python train.py --d_expert=96 --balance_loss=0.00301 --norm_eps=1e-06
Below are experts of layer 3 (counted from 0) of a mixture-of-experts language model. Rows are named router (the router's row for the expert), gate (a neuron's input weights, with its number), up (a neuron's input weights, with its number), down (a neuron's output weights, with its number) and show model dimensions 128-191. Each number is 128 + 32 x the weight over its row's rms, rounded and kept within 0 to 255. Numbers have three digits each.
After each expert's rows: "mostly gets" lists some tokens that are sent to it at least half of the time; "gets" lists some tokens that make up at least twice as much of what it gets as of all text. This comes from a sample of Wikipedia text that the model never trained on. Tokens count by the router's weight.

# expert 15
router:143094143154098154107140154180158161135153128096141121148176064129088142166127151110126170117159121129126123132054075163089101125110183095086133175130173105143176106131173138181083101121108076
gate0:092165119129122136143081142136167089144111142013117118115093115080154136075114136164128136115147100124195189039181158126080164106117144107144073120157157125128084141070164120175128064138102138
up0:129111130100152100135164103117112164107119108225134158127165143159135100168111108056135086134103142130048085199084131123158134168154123130087155139082105123108179144196091120117121183134144091
down0:138123123146088146221116143149078144103149080149098166116170088132195080153112138173146136124163146115126155151144144096036086125100110164116091097085101108148104139179153090110107121149128117
mostly gets: " | ?", "; ", " | — | —", " —; —; —; —;", " | MF", " | DF"
gets: " | ", "| ", "; ", "\n", " |", ";"

# expert 22
router:192097150144114158092128139144119119138154150095136110123156113159134100175109119131102127138192139137107112120120111139125099140107207102097107122101146103134160119173127082193143145161123098
gate0:110124146161142136120079172142086156159164128120118144094170146152080081149144164128115147178163163159122185155121134197142116105219101146185186082135097110106128124143132088141116104129104111
up0:121104136077152119120180121105093119129122148119188141130071110113156175058138145102123050113043102090137094097178090072085146131079184097099107139105099084158139195106099155056122146111150165
down0:125158052168170153150164152124141128086127141147150097080142162126141108168106114120106115156103174121124133071058082113149082173091138102094118132102149153153084125087129089118121104157174154
mostly gets: ", a", " his", " was", " of a", " a", " as a"
gets: " a", " an", " was", " as a", ", a", "'s"

# expert 61
router:157085095102107114126126172166151106125182121135114104139123093134124148188136119105162134118189115112110103097085076178070139082103156095095130129142178150109176103096184102179133108092129110
gate0:168078129161066119112121163126116115117183146181080166112087130082180111178116114079153149100156146116137167077170169091075144114205117151158111117092149177131178126180161110071195100080136173
up0:077143127128120154155238113134166141121143193096094122118115147136144132137154112074145132079141151131076109146103137113119086140111151171144219228158097126152153122097092137178138140129171183
down0:115126120122114089099088111131153161102194106162064078097157098096122145061129082097155144108142135096143092096178143152192106096108086153101108115046156143094119142142103160126155162128138144
mostly gets: "andidate | Votes |", " | — | —", "- Kingdom: Animalia", " m |", " JP", " | Score"
gets: " | ", " |", "0", "; ", " | S", " team"

# expert 31
router:143072185145097136080152085128155126134126121119128130151165077169129106172135142109139149164152139132111106119095100147112077098127183107093134137152177112124151131112192103196076132148115083
gate0:158116121140147092155110096150113194078171121091154113133124147072130147119143085143088112143159126186140204150124142120198150135091067099124140074185146187121148174127124129135136119136186153
up0:126184161111036134106149161169093164110141117075166113152070190110147079081141134088090124149120082075169149115135154102104155158107107146116088062095180115134129117182158119072136090129063090
down0:128071118178151093147172059085142059090108098113135127136108121186097088191045127093169089154080084130145093142124083114103129100122063116101119152172108125127144142075115198116145192141114165
mostly gets: "11", "17", "10", "14", "18", "13"
gets: "6", "7", "3", "4", "5", "8"

# expert 6
router:144120166141090161111157098178109129137132109097131164147182124166125144158087149130095110190148166161108128167110112139125081126113143087107107125145147150118170111128154039161155145193110106
gate0:180102156164097153086133082120178130147068138137089121089115137128141125137149174167147131105078180039092101098154142117127097116103117113155141128143133139137079166152186190134113182130169145
up0:172101134102124143063167150082121108125179083104177152085108123114133094201154115079079076102101146169111145121106116093181142140131182118121171157117122110189097116175176092135079143119107106
down0:116151077136131126105102137105117190158080127139122054193080117118080140049112143148112164109142121160120099117108070138102185132178109136138117091122153034155143078069102167145099036126056135
mostly gets: "!", " The film", " film", " | Episode: \"", "\" | ", " edition"
gets: "\n", "2", "1", " film", " in the", "'s"

# expert 54
router:139111147170165132094211118149141182150175133095121149173150064143120113147079146145090116124169141175119089168109094153093094139131156134123129139165171139154169112076134076196104120141092148
gate0:112098145136145142140110151134091138068130175082104076105122158161138122167157135173206181123141103164123158072110118101106129105147191193119212105146099110125120135078095109182100103154122133
up0:107117155157125135175127141144118135064135157062132076081128171149168140118115136162171159120122131195138181101112118119152139135164113159099175106103114134159126094070094118126130153154115140
down0:114169123162139143117095161121183099146127073132138169150184066143113160153143115141165102150134143126073122105207130129190157086135097125181121150127166162112116159118111207139056072163151086
mostly gets: "-S", "-s", "-M", "-B", "-F", "-R"
gets: "\n\n", ".", "-", "\n", "–", "s."

# expert 60
router:171144150137095123115135162189148144144145114130105127148167074094135156181152168084134117093132108141119107114060076163107154117109171100099106166168161113113188100170158147116066124113099097
gate0:134127143162132127143105115108102128042163137170176128091113133139124171138093115146120118131140141059078140141225172149110158165099074112158135157193161150112142166080081123178123117083144127
up0:182144135097215188119132107163122167133146154134134175130103198113155167108119120136128170135068119095193107089111159117155102113117173119141109214164154164098168132121068124086131145137115101
down0:143098094131119149146058182139119068126140140110126151105140126162124090112127167065154101129123108140097174174129107146106164085140146168088139110097100150114095119063162082116114144061151149
mostly gets: " ·", "Scientific classification", "Species of", "}", " JP", "°E"
gets: "\n", ")", "C", "}", ";", "\n\n"

# expert 51
router:136090144149104132099167108167096136130150104107140136150171089136118141160101109128133143148155123131102117147111113137103108133125212126076118129119147135130184125128177098200111057175135124
gate0:141182106100121097123130123165150112122147132174121139157129081129123159069126184108099136123084105154223113087139143099113109182064166183164134138131161129158104094094118128117163134111084160
up0:123159118092092065035147125164152081111141107134124217131105119121121106145151198099137207135082120149150128139130139103137127138068169107096132120086143117085124149093140122117080158137107144
down0:127170122152131091103132200126092146144184181092149089158129144112075076097168105166128126164108213150147161145143088135118156142146121128097144142153152112080110179160145157116134153070103108
mostly gets: "0", ") | −", "- • Density: ", "°N ", "52", "41"
gets: "0", "1", "2", "3", "4", "5"

# expert 30
router:181083160119111127098161170188153098129138102169158151158197071110073138167142153075130114094119134120133105090085070150159122127120215147134091153148178102128139106159198123144069131113118159
gate0:126096210153144197121114132111100107092064089159101178118152091132196119074150163137150120213123161159120116147143094087153155155166132149159156126199173107107124150130126126114156135099143120
up0:147132143142128053154168105120184123158112186159102175130083129117139115083142142122063138112148200122198158126109166155088140129199148183121121134140082101117168102104180105125161127155123106
down0:132127130161113175161091088148108150066113079094098105103156127099098135093111160164160180122074131157096023066087136114160085126158133084110130156151141129150144178168130089108106118112089145
mostly gets: "- Coordinates: ", "″N ", "Scientific classification", "- Species", "- •", "- • Total: "
gets: "\n", ":", ": ", "-", "°", "|"

# expert 43
router:173132182125124149114137166141109104152123172129142162163140108134094130137138111139150086156175114124108088174122147155144058153125167120133109134097195119118136151091158098151137112143114058
gate0:085162086133080100108111139105160103071110046102082126185110135100115112117152142114101130186149087157153176130158143145134119120170078157153159143106087144108074117158142104072166165116173144
up0:124123151167204214149153138134127136110138158128111178126128132123125157138079130102107109132091208119094069101123117078165119136106168101100107108104126112084141117129082222129061125143128096
down0:144133100088136086091043185097118106110118076141139130177135135137118117119189136096127145164143053113108132136118124188118127152215101153155170134125119110134153092158158105135205125157229116
mostly gets: " him", " you", " what", " so", " same", " that he"
gets: ".", " that", ", but", " to", " her", " the"

# expert 53
router:167083139141099168107138088152146112174136125150100186179132078113083096173089158085104158170137118150110102140085123132088074133126204130096107142149179103119170108140173131200112072168089139
gate0:160190128114090165133099118113109136097116118164153169114131133178147096098154118128195096113179104157090118134105128155101090115170136208135150114113096111113104075147111066077156194116185118
up0:149182116121099170159129123100093120119121088161174179120085145192166081093182134106197113143157069144120103147068168101089071116166148215161147094129068108126123106147113069074137218098148121
down0:117125143082100130122154107073175091109106112096185141131196149174101123127166117119169184077104121127129112163087110146118157146111176111128123173145139143147124153119149174100100107147110098
mostly gets: "°", "′", "°N ", "″N ", "а", "и"
gets: " ", ".", "°", "′", ",", ":"

# expert 5
router:153139167134114145115146102156148178167171156109141125151191092117124117146090111084093097109191109140100114170102098151104062148129149123120100143140153126111140066148153079166093116160069105
gate0:190134055076068163093111112087178144154140136161174147139156112127099103134139141114148153132185137108114092088137100128119096119158148184114125183169120097079167154123160155117146174135172184
up0:147134130119137153098085137146116179166206148137151124121120127143118127104088163155164153135153126085089167145160071089125109153105093126116103160133109115105143156090135150084092147151145085
down0:118161127149116149124118089127122096154098118207078151164144111136085134175136162152152124117150136138147102101067181115123152112133216095168123100164130158053110107117163080131120106140135164
mostly gets: " politician", "==See also==", " ==", " footballer", " career==", "=="
gets: "\n", "\n\n", "==", ")", " ==", "==="

# expert 57
router:132112159165111156129139076138154140151124116076133123160174116114098093169112122100057114132195099161088089151108102195090105126136131111105103096155116131146158105125111057130140076151099111
gate0:168138130137035183121141170133176133152139143136122107129107184119104062133105184125138136126120154098176157104159137106091091174184172114165079108172130144172175112071154133123119091131118110
up0:111155129142111172115137196136120116168159162153153146111162163107065105138107185057148105115177175086156103066163151044103089218202157168148111084143128105151189111121171130145149140078119166
down0:096053129142155065117144130166113127120165062157154131145112107071150104187128130116131158179135135142142054111128123173113132154147134106075183140182116136149115144147140119085154119074104135
mostly gets: " (born ", " [", "er (", "- Born:", ") was a", "\" ("
gets: " (", " =", " (born ", "\n\n", ", ", "),"

# expert 49
router:144140138130136133087166145174107182141160150108178150168171053155125069138114123115111145105151125183098136172095119118168101155108168099114070122090179129122164144139138092161140124201098114
gate0:161117150136139126082156141146145099046050150125122132168160090138158107151129105159103168131133132117071158108110138152137156078167174186046191085139111108098169141112107154102146120158116145
up0:185143151108128148111136181137143087078081184124124122153137091144116133115120122139090142157147116117068159113135200169175182125165162155121145048105114136100156119110101110111130114163150151
down0:071162128084122143129145131137138094096075092150109136118136176150129172144164095149059118154151138099169147087190104119163103138129151121099072155126113160089144096111094183079149124156121130
mostly gets: " became", " began", "In ", " since ", " debut", " started"
gets: "2", "1", "\n", "| ", " in ", "- "

# expert 59
router:141091158180111132073203083159154129180172143134129171170186083135111089181125136096137142178176156165088124142085110144067076115136206123101112165152173119086151141128144083189090116175141113
gate0:204122148122077105199072125155080109113180089144167147091175167166152129090099074167132082076211154162071126122177152079182142174128150148176104141091156134093122164133143136153125113128144103
up0:216134128150080085177062131120087098114156114147131166108160173139183156119095093172138107072198175164095155134182177071195106190126138168182079189102156153108109135131145133128136109195157129
down0:098128121100135155107100143092202193182098108125131111155135143103120154123105150095098185124154097149117146106103076105157162128144122156114138092174124135083158141112186164176145123139094096
mostly gets: "78", "66", "111", "47", "us.", "67"
gets: ".", "6", "5", ").", " The", "7"

# expert 32
router:193081168146106172108173136160163153105144153074095156163175081157112116194114131134135157166190113157087097131123136154117081114128181128133131124122159089145169100091163060163138115143104087
gate0:139091055203170185099163160139106131138118165138093113119136114069129127150130149059186089143086193132128093153105123054154128090130153163082125152145107156125132147139157120148116140113127179
up0:069122128120116078165112148145139083171163130111142073094128067095111188113131108140128098121043142135131133159137071115184092106138096127107141111118124111128101137134175138157097193096098145
down0:096120175064123166156123088151109172101130181142124127151120191131072119113115120080114151115136114097118133108134165093134176127125107179182103126150089172101128161153101132143130118138164147
mostly gets: ", C", ", M", "',", ", B", "a,", ", L"
gets: ",", "),", " | ", ".", ":", "a,"

# expert 1
router:096099175109148150099181072175084087127163140117160143152183115180108134149112131158114088114165141198086128151091063117073161117108109157097119138120149081138132132155136114113106111139057068
gate0:163103146112132064092147101166082178114105117075109133114127124116129162153029147023131179092102125108097099133116078156108139157146093084133138100128119174114116142140127144089116182112122166
up0:118158147095119181086137190104143124126162131140172126124134189134113121113081099098091147121142144168127153199114173180099155113148093111170128103098126159117115130116095122130037084179145100
down0:155121083130123097200123116142105117084131117146070063106152135113172120105091152164184111190145112157194133113144093102165149155107090088133135126157168132161158134102192096120140112102169084
mostly gets: "ful", "at", "rat", "it", "idad", "ets"
gets: "at", "it", "ar", "et", "t", "ut"

# expert 44
router:135115203118102127116162134178153125140140139095143131145167147148118145164125144112111121147108137180051123147119124163145093089085142109145099150086186088114156077131170101166070113153112072
gate0:154098100093127121113071134153134176117163105143110125136114100113221147107063163162152093137099096178063142154084229093092124104068110099101101116159127189126147138037095178109051094098171120
up0:097153126088121118091176090076140148148149151124116167141113108204075091186144137152173107132155150073123095162098158133105131238118113159105150173162124114092076151089119086088134124180127119
down0:169106098120126138143179121091089124131085102185135119050128082122205158104160080129120120169129116107107179161112096168125144136166123104103069153185161142168141123128139118111121107104106110
mostly gets: " film", " music", " album", " television", " Records", " TV"
gets: "\n", " film", " book", " television", " album", " station"

# expert 39
router:172118192141100154127173119158126139130168126085136139128179142157051106151134138097089136129130124155129073124127121126135082101120153110095100131156179094118128112132149125164091128128106108
gate0:133125171065113141119149146136189072098125163183182153152114170137107146194112190053110096126122148116168102157147121122110137138131166161167114147130175100116157136145147127110089128083068157
up0:110100196071165109166190135090167091105167147175118147157097137122167118133192085132158089146112074148129094131145128095119122111146126174144098112109146075093065118163107115103172102161142123
down0:155134141104099120146116129156153123146151087211172108158154146095098182149140153081124075153101117149095065105120134137178118111109145075185072092120117095165184069067102181122132140111088111
mostly gets: "- Coordinates: ", "- Kingdom: Animalia", "- Born:", "–present)", "|---|---|", "- Born: "
gets: "\n", ".", "\n\n", " |", ")", "| "

# expert 14
router:169059166146115152128146077173152122128132154137101146128155119135121088131092127107146140150168147106106101142080108111091087157123173119094120135139153137108158116127194077200077080108105080
gate0:074144092131152118117181076119116151139178135098143179142127147189194141084086142128124132113052193153144121134130117125128107150058110185085176192158139137168110034176136141125113173115139068
up0:123103166178138179166122117126150124156130093170139120088071134106119166105166070138127108147128122162146109153112197138130148170136166066102127128123156182129150141082107173152103044135105140
down0:116043120105149139156125125143107160121090139114122141098124145131135150128078165147092161121099173100122144152151135176087134089109177124071123079165132139129130176086161134125136067071126151
mostly gets: "| Win | ", " | W ", " age of ", " ft ", " year", "| Loss | "
gets: " | ", "–", "1", "3", " ", ", "

# expert 2
router:138129124165091147088179109135107145123138107106118146163212048107073101116086117175073158168192095159103122170078068183087083122139131139072087141152153097088124113174124115134110090164125069
gate0:079141103125161126116160059088146142121099113132122081124180129119071146165167119182059129117104157114130138178119095125133196064179082084121148145146154130118093134145087164111139091062091045
up0:141084163187084122152043180168077141121120174107106060137081088139090136127118144158160089155218139118062130175171085150173143127205105059125028106158139105079120162147120159148138146122123181
down0:096135122120131156166144108074171137121097065134170086162129126102100108057132117081127203038110132146110079123128178113125156140115099161126103122113116178123128085137112120116094113094138066
mostly gets: " (born ", " place | ", "1", "- Years active: ", "i", "- Born: "
gets: "1", "2", "i", ", ", "in", " in "

# expert 23
router:152068158177094166086201098147129126141169149113133175150157079140116082170111162087090128180138162157113099132077090129087069103142220124131135136153136105111167098126164063177104090166126129
gate0:196125156140080149069121080152129108154191098084092162119141135115140077084102146092122141141135146135178117076133081145105136124139110171104125193063139182150088096201143176098139152107097103
up0:071114128104178081120127085113128171119073180173167106157142091153103157176119143157130107103113124146112136188094127107166183154102151084111117088180132070090141184071098107154075127145158148
down0:096095061120204161147136122101125118125094166127179143146168149113118071152141144083098137083125136158125181165168128137053131097136126084125092101133150120127180084140165149172135074142128108
mostly gets: " US ", "R ", " around ", " The ", "', ", " more than "
gets: " ", " | ", ",", ".", "1", "–"

# expert 10
router:176137119143108142096101129132146184157202148130144134148150085128115112129121080128096115122158118176123132141103126147141095122091193121112091181086170144117140079160101117147103100167126063
gate0:159133137071188101102108111119110118133086168150122170135094104156153106133106123161153114121111058126078123164113143134086141181198105193105107148205117144173118137126160117088079048130136152
up0:091138137093141123125122143136106201144131179097195161103089097142131164106104165134088124120115084101059143135105115141148120151140157230084155147122111129073133167073149163144118136116104130
down0:137057149169075097096127159142132145176111136150071153128094135152103132129153117157126077171143180183081152072144166144139066126135073086159125127123121122139093123137101091100109133124131122
mostly gets: " such as", " some", " like", " many", " because", " similar"
gets: " of", "ing", "y", " with", "ic", "ly"

# expert 56
router:165144147140087144132127123139118112156176129124146163183138102167082077156150117147077109156153150164130081155111148152141085143094182115154114150093149130103141126102102082159141078166074103
gate0:103144144089147155132152099132145119175133109134185048148191116126164145107120132145175147150138116052147169125097083134100140118109186107146118133143052154090174148104129134088133112150150136
up0:121123077165162156149168109126177179123162123143184141182179095125168018145143134120134156104127093174091133104132111137056176109129105141128104158132041207151166165079119154150088136098137156
down0:220127166135100111116076156055140122136184137119151139117087112161128178097139100135223157090145115119123109148189152207124088101155158162114088139158169107148094154150163112152117139185079133
mostly gets: " under", " on", " wrote", " published", " appointed", "ed a"
gets: " on", " by", "ed", " to", " with", " on the"

# expert 11
router:130135154159103184112197122153105135141144162084153152163184088183094098141066157109129138138160154148075139165091089142122098144087152099081110125124152130134168109136167093185144134138106128
gate0:143080184122207108139073134149126139129153088183106167091155113174151089120146112064084120118093118153130129143108103153154159138175134125174117186116143134126082152135097128125172169129185130
up0:109121101159162154150139187092142128094160124167152135158142135149162099084097157098115124100112128125118154150128098100140174151135121120147099142136095167150084148137125132111124159118176144
down0:125093139068126135102141102135124120154100154099111102111122105169118124160162076126137145114154163143180133120106114101139076122131138111140113198087121131119181162134151114075092118169154122
mostly gets: " In ", "In ", " place | ", "=== ", " until ", " since "
gets: "2", "1", "| ", "–", ", ", "- "

# expert 42
router:145108162173128174162186119180132152147170110062163104174157084113102084162117116121123125134139160176088084112136140135128080145105154138114135140110159114135154096112143070159103122138081099
gate0:159127081156112127091165128131135108126105097165148137192184063096109132130122152078113119181140096126135119108140140124180137122147125193113088115135160097121198116116095118160104117158149189
up0:127141097163154118107125129141135133102097146132103153162144128067121109112114106097134149154131136133134133103155142100174142159146108161121111141142146145108123092076083109197145119173159184
down0:128148174150159157124129096141099135184142137116104082138086198091126131158122166157139113108164082155122133135146169053140132180142146132203120118192153132147092119109123168126133081134144173
mostly gets: " and", ", and", " and the", " &", " and ", " and a"
gets: " and", ", and", ",", " or", " and the", ";"